{
  "num_hidden_layers": 14,
  "hidden_size": 128,
  "n_experts": 64,
  "experts_per_token": 4,
  "d_expert": 128,
  "d_shared_expert": 0,
  "hidden_act": "squared_relu",
  "moe_layers": [0, 2, 4, 6, 8, 10, 12],
  "router_score": "softmax",
  "normalize_top_k": false,
  "routed_scale": 4.79,
  "balance_loss": 0.00765,
  "balance_bias": false,
  "router_z_loss": 0.0001,
  "n_groups": 4,
  "groups_per_token": 1,
  "init_std_router": 0.0169,
  "lr_router": 0.000813,
  "num_attention_heads": 2,
  "num_key_value_heads": 2,
  "head_dim": 64,
  "vocab_size": 1024,
  "norm": "rmsnorm",
  "norm_place": "pre",
  "norm_eps": 1e-06,
  "positions": "rope",
  "rope_theta": 10000.0,
  "rope_fraction": 1.0,
  "qk_norm": true,
  "attn_scale": 0.193,
  "tie_word_embeddings": false,
  "parallel_block": false,
  "extras": ["capped logits"],
  "init": "uniform",
  "init_std_qkv": 0.062,
  "init_std_o": 0.062,
  "init_std_up": 0.062,
  "init_std_down": 0.062,
  "optimizer": "adamw",
  "learning_rate": 0.00492,
  "beta1": 0.9,
  "beta2": 0.99,
  "weight_decay": 0.043,
  "lr_head": 0.00916,
  "warmup_steps": 271,
  "schedule": "wsd",
  "decay_fraction": 0.61,
  "decay_shape": "linear",
  "final_lr_fraction": 0.05,
  "batch_tokens": 65536,
  "max_seq_len": 256,
  "doc_mask": true,
  "train_tokens": 407200000,
  "max_steps": 6214,
  "dataset": "wikipedia_en"
}
Below are experts of layer 6 (counted from 0) of a mixture-of-experts language model. Rows are named router (the router's row for the expert), down (a neuron's output weights, with its number) and show model dimensions 0-127. Each number is 500 + 25 x the weight over its row's rms, rounded and kept within 0 to 999. Numbers have three digits each.
Before each expert's rows: "comes before" lists some tokens at least twice as common just after its tokens as in all text. This comes from a sample of Wikipedia text that the model never trained on. Tokens count by the router's weight.

# expert 23
comes before: " the", " a", "\n", "==", "The", " The"
router:505497477462523522486504477493489499547466496482477538538517466492484495483485499472496508506497524485525523476513482487554466517510519470546541500462485444506459521517476496506518470503523463455524511553494519523512453525523482474485510436513438534496526479533507492504518450531452516500529491505472479526520533495476532519497494498508526537536497473499488505472505497526502488505503
down0:480491527490532458498525508465507451512497492493539454489467503494494493556515513531519463512472477485527526481530515465484470498499476529457493486563493522510527468487513512496505472465514472474500494512499419478528479525501477536522521477487513488515502545508524518508498484506473489525534483548517477503486431489490489547501542507506486506524467524504516480506468475523473494532487
down1:523498496465512508507493515518506514475491490487511544479474498509450510538489485475490504533503501538480497482472514485516483600488507518486500497517540488500506542502469527524506538491512544498538437523471500511495505502467462506470485491520508517505515485528490483491465468489497492458474498546496528495518492488433534478517487486538486497509473518484422552523477508492473498511490

# expert 56
comes before: " by", " to", " in", " the", " on", " as"
router:518516500493531532477501456501481503522486483514417541475531464495487493510488526474500539490482530479550481478534496496524519556503480462470509503479470478476512503500514497528480477488522481511509461548524587502502474513519491510480520463546463483495514479515522506519528469504507479503515511492485514507545528514481506481526486487479505524516496472449450475456503500511503476509489
down0:507493475492503501548521525491492492514500526498481499512474474502475507500503499500533518507503481525476515442491457512431481514501530462501483492517484494498511441474497550451528488469533482487500498529517466517491454519484486521462493559496500496484528479495547454535482489491522552449523522483534499491489486478450515535507470512493447526527511527533532466496484486480482496506485
down1:538537435492505482543483493477472499506506487520524508512523469504493521564509536574501516517504475555516490513481492497486458450526531471534489480505508505486503480507488469478477486468484527487459536459501486486486514436498550492535511522489498509515454467518520514507468484498511498500539495506539526490522479500493520515509489505534534488459502483500537551502475522513496489496491

# expert 60
comes before: " by", " in", " to", " the", " on", " as"
router:487482489506513506447529457513470492510494496492421552510539477520463487505528506458506509503478527469517474489542484464544515551497497429497513519491501474502489475487490491532492457512518477511516469552523557487469469520503494524507527476535439498508503480506489502507526483507513487498516495464484506512542524519473497510521491502498513497516490435498469468498472523491505484501493
down0:499497463456514536498522490512504471493479512506534495473493516513456513534526496531499490475532507505535508507533497408481498496506512508503521520479471503501556506439550458511453494480550454488499537488475487498479494475491518490484475487499478526533537517491505491437500540494516490508491496508526475519519515500495506466505501506465503461516503513478537507492557482457476494472530
down1:493498466499501530547506525495471478530534531494480505475524538486499513526526508488475478504521530472493476511514509519486495520519511529504504466497535535467516546487476516492485541506495454510543509543535499522525478503471545499518513518557504524503520515485503531470442501544489511534458494534500415520502491470498445532489495508518518506490490521509479458491482493469529493483536

# expert 11
comes before: " ", "\n", " P", " S", " N", " C"
router:522495501482529563505500508492486507555475505468448531522504482484487538469523494499480505535498469484492469491521465495522488520492476445531551532439525455493481503507492521506500473507517449503526471490488506544520456508507529507468509466525464473520522467529478471524525481538442508506528480507483516517530509544495518504475502473496518521519514461493489516458479509510500506508477
down0:486530454505504515484520511483506504466502496485506517497457501491509505498449499494533496516461461474457475465500486526518486508492506507531486517529528509461482510512505501515483470490485473558473480482510470532494482526523495497520454547499471453522532501516533480458469478512460528512485463513491511471521436503484515512468491466501494503459501483515457567496479451467492503535539
down1:494524503511481498504526493508500526489511494500504493542492508481486461464531487477497520527503480482520528522489544540476519522465545481491494514488477505501533538529505508519525496537503486511518505451502441495487514515508499524508529484503463497494521575534526502503539478437512534465437470527460490511484517497472497512501498525536543462516458487535495503533514451505502512448510

# expert 46
comes before: " of", "s", "ed", "ing", "y", " in"
router:479468503509508525516492454492507539500517521521477555494514504497496487508487511515494498484494500515519486459515518488527506511489503465485533505494461441465485503532499493519547486494518439467535492536479563530532527482507472481509546429544513524508504493525494481559498482503487495507498493491456499462505526495449533478487491469486496519540485452469493477475494505539507479484485
down0:523464519466506541507508506466516499514469490525511470476512479558490494513536535533469512488494462489478516509500442501467462532536476543460473498493490503544424520504529490507484463522475515512521528479476483494472519534474511515462528526503482510489488537518487504480471530482471486493533474536528493528513504508486496488458471495512481514470472516552468503472493528508475463511493
down1:457558511484465521494519512472512459470469498488519469499501531453479503479484487497524484517510553497466466509494518481519451543524488502516494518508499490460491508508491494522492515475436544539491522504491495485496515497522529564463471502505490482521525510514514486459489514498499479486488535530475484460518469515488532516486500471506560517483463498458541522504513477514479454515543

# expert 1
comes before: " ", "or", " S", "d", " D", " N"
router:517468454500545559485510499465455470522508503497455544533512472487454512454509519482490502508529491516512474500510479459527522510510516447521520530426503483497454480493497496536483455503489477501502503523489537499534480488479480500485484485524490488483505456544502494493510465522475479480530503483450503492517520523493522521486500500535483527538515436506472488473509513536495514513499
down0:487542467472521451519534482568513517461491529498489491447508487506499501508513491524479503499523547490514474510460497481491484494477516481455513506497498527517509482514521485528482484477485490500511483474447539506505516525534434536496531505483490473469487508494491496551516487545470465510475524538481509489512471554489489497473533499474521511487442516483519479488517482470550490513539
down1:533552495504483513513491503453515531495541508519489507530501515507507454467534495533520501518499464502455485490466511515468490460491549454497464474502464453545515484450525504509510483502485512504495496468496455491507531509505523494510500509484500495463501538446476468504488489450479540438484449486469483525474489478547495472527494506485492466522516525501477528505512495483490489506542

# expert 28
comes before: "\n", ":", " A", "==", " The", " C"
router:480499477485480491492531492511462522519474466508444572529511495483484490505498503482482529513508478505482471483518483481532493534508472466482543478455531471473474519486504521499463509473481460488525488507503520546514473517513507459478516461506475528453539522534514478473483475527480483504523478475497506514508546528490515478540473474515457554543508464517454514488503477507497503498467
down0:523483526552466560498475537488483443484507501482538542505492489503496499502515502525555464502493535477497487487532506496576495496474543480493513498505466487513496532484559502496535476519473508482467500551535515486481500500508523503497490525479523522492509534509519471562470512557530522520494515515481498469482508482476511474489540506500526439506477496525506536506506510517487484507502
down1:513505514506510544462492529513533539518510510544466510508492518507483510541484528464527441541480495480501509507514470581512480508482479511472515497478510453464538493513537516495503529465501545481535521480444512504495517532470474512496484497443480529522475489496492516527496535483469476491486466486490495519509473495551506486500476492522500468453530485473454503520480516528499496504478

# expert 13
comes before: " ", " S", " N", " T", " P", " M"
router:512493465468547511483511505500475513525473465503440528531511474518504483468492506476488494536500490486534469463523478493524487520461480447504551537450509471472464517497500519550487443480511480504540471517506515527536477510500467513509489479520452500509526478514485500505499481484443483486527507515448484508517535521506531501478521502520537504519498456487510512485492506513503492458450
down0:479511477499469529519515488498481476465483513485513498459493466485484525495468477474536505532504500497470493462471450512564480488507478478487503491451491507462518532561502465494531537523522458502531508462492457515534503496522510494514506462498490500470516507459545450507442477485493541534504526539504507465522527500499509503483462469486500471457506500501470510493481477521490498545510
down1:506472487449512484514460543523490462485475526518479515500465542501537474493491514542518544531529494496481516488494507476493504514508459473518481494474492453460464484493491477524546481482498495525479491524481488488500518515481510516528532435520450447549477505465483517480521506574506489513516499543490510473460485493494501476519489499494471472487488498476487477504531447498468506496527

# expert 55
comes before: "0", "1", "9", "2", "8", "7"
router:495522476489499504534493495494504510536488477489469577498555490492491524480487490443460498485486498493522482455522493521536516489489484459561520491435487473459449510516500473489473492496528454494492510562487528530531518511489505488504479478521475494498512476520487499491506480527494458494546499487471529515483525468454534514493510479500489536519490465451495531507482498496512502502463
down0:496522528524521483495487509489499486496493531499502518525483540463468516498518444469530449499490562509518516451519544495525471531518528511502495526500510561523498469506504495463494481504499489496468526505512466523513486472499476530482458512496490495509523527535528498505492484514491471500537473519532503495487491472504473463462611485523518506478490519470530476504466511479501479506530
down1:571497507442501481507477496523488497494471498510472547494529468502530523523505514526490508535489491522532517458502542483517459528514471505568529483539465534542464499498509513496497481519501515532504468529484545503506544540507508492486449512505511500494530470508493482492485512516510509498450520492469499517510542521485518470517472484495484462492516487536486455492466509511472471459537

# expert 6
comes before: "o", "and", "ich", "i", "a", "is"
router:492515501497530501501475515484474523496503512472464562503535516471498481482485509492481494528499500503515508507566494455518507512501515492515521506480512484473498524554500523532507479509523462509516487513514547533523456536520495452475490467513462513499527486534513491499514485521461509474519500483473513514540523515505526528511538532513529490566516406477478518496508509528520523500448
down0:482541471487522460475513492479521535537545469489466542464469486501516465495461494449510514506500541453534495489504529556466460456491488513524487504497523474508523497475505475524524468537476512537523511498461476511515472521463494503517491524511504542467478489470495562469535511494486474468537483510488521502501498540498511506483528545508498489535510483495513490501458473487490520494522
down1:477531487512453535493426496526531530500491514492491510519479476492500491496449475491502480492471478513543470482471499515513490485467455532490463507489529455516521535476533482505528490480481511564491492491517487551485491504445512513500490522496512477526471481518464504505455448492474509471533496498489488452505510501505541527496514536529515494513489546516528503473519504475496489484439

# expert 63
comes before: " ", "d", "m", "y", "t", "ity"
router:468453490474529510494469466508504507495479491466493564547554458503513517483506486483498511473469510479544487487502516519507504484488485475521516469462519488513479539507502497483485501496507432457532477521490547535528477479517465492493462475537495494512542455499510501537509466510467502522490520488479499498521553494480520480504473488514471548527518443462497523462483511504484490498481
down0:460499434502514513501525494505482497521525460491507439525496504473513455518509493449501488484500497475527499479456482489495559463514471518496509538521497522545530529457497509509503515486487530505514528567530444484461494502501512503524474514486452527536517526510497494490507531513490490531524443450493454526494462468472515537498498493496497496504498537484495485479511500483493513494529
down1:509498477490468479474506519534565557448499508508488473473462499500503530482505461557525501513464462509503548456502495527517460475532526476519509495464469485514529494511450539442497449519526518499490480524461506500505517499459470496520465508511488495499492499497491479511491557514450504507515494510523492496493495524493505527492497478503523536480539494518470465520496487456503506464506

# expert 32
comes before: "t", "p", "d", "v", "w", "f"
router:523496502509523496521499479492506510506470473487465522491548484483490495460463513497510476511505504476464495513513480485539521514478489454538541479429468482476452493520467530499517501509507484483539496557490559546509468508513483493505489490487477517520482462502529497523493499533483514510509520481491483510508545505495551513513491486488497570562506477476519489456482498557463489481490
down0:470475488504520507488458518430528495493497465483526482464524496520522549463542517528505488488511515465482494497476500512484481468513475521530493494525493485544514509497490498520544509481534486527519456516494479492474482454462498477538542504462494527525487506492479461474481494481505504464490547527459534534536530517527471464497499524486440527493465518481530510497516508491524545490513
down1:449506455519532488489483493515482521554488488480504511430497465510454538467502502512492473512501500459485504493539533549497457496486487501474550447462481504479452482469499490496558481498490481525478515489514499498497510523450472496526508461537506535498504515506517518510523526450480495477485508507462492521484506506518464479490454525492479504513526490497511523518494501457531476518540

# expert 25
comes before: "\n", " ", ":", " C", " A", " S"
router:506481506516515498512507497503466509489470466484443574524533515495466518486514484475527508507504479474469485468499488480539515536475481468495518493429514461457487513505474520499478490499489457490542474491499507539537442520519510463469487488514483498458498508551494483487473503503496469524526461528494504511485547536452503503522484465516474544509488471491476515470511466517485507492489
down0:511540523495548525470476533552521499467512500492458544473511546535492518512487503547497519490501467497473496491468494525511470502507516521545488496478492509506521519515492505484537514467511530497502484522507558493534548567483477516496491509507506530520491514502490448522496551519455461485505524474494483514564524510501482496516477491506525496521535488492468515506472463447520523494525
down1:506489499497534488487477471549514485475543526451521462494477480489495537562488497465469463507497504516499492473457497475484472530488511480454485490523538523537471478491496530504503545541516484517510484477525515498510495504513479473497510468527483475533477480519486500494485490498493524470478507535495479535472507468488483567517494518526477504451496519502480557492457467547531460474502

# expert 31
comes before: " the", " ", " and", " a", " s", " wh"
router:543481494483535545490535477489462520531471465467484542503529470496465516499481488509511500504483502503537480459513451457537512523481522506508534532447500495474487517531461502518533473504521453470524519503513544501519486511511475501503494462536488518488520452519501499542528493514448481493509518496438482494528557478494543528521508503487500521545513465505507512482505512490499485508482
down0:522515492462472516547516471514491515508516538519537487519447510476532499531503491513517507477495483533489544525523514502542510510499504511457510536503530499470514504499441487490478512496522500522531529456493509508476511479528513522459527455514514519506504542551462488532514463499536507501484517529528468479446517502541512487487488458485554492497476461494525506539508528453511487502462
down1:522531490501455492533480489517498462543482554460526506493472486502504507566518484493491505480528568490499498487533530482493523514490531486481505510582505511486472492464479529502470476502501510489478549544507485464477492481505485476513513532493505533533524504470450504528527513507516533539518522481497488507540514516465536494510478519495542481478471527494522460497517520471510493493525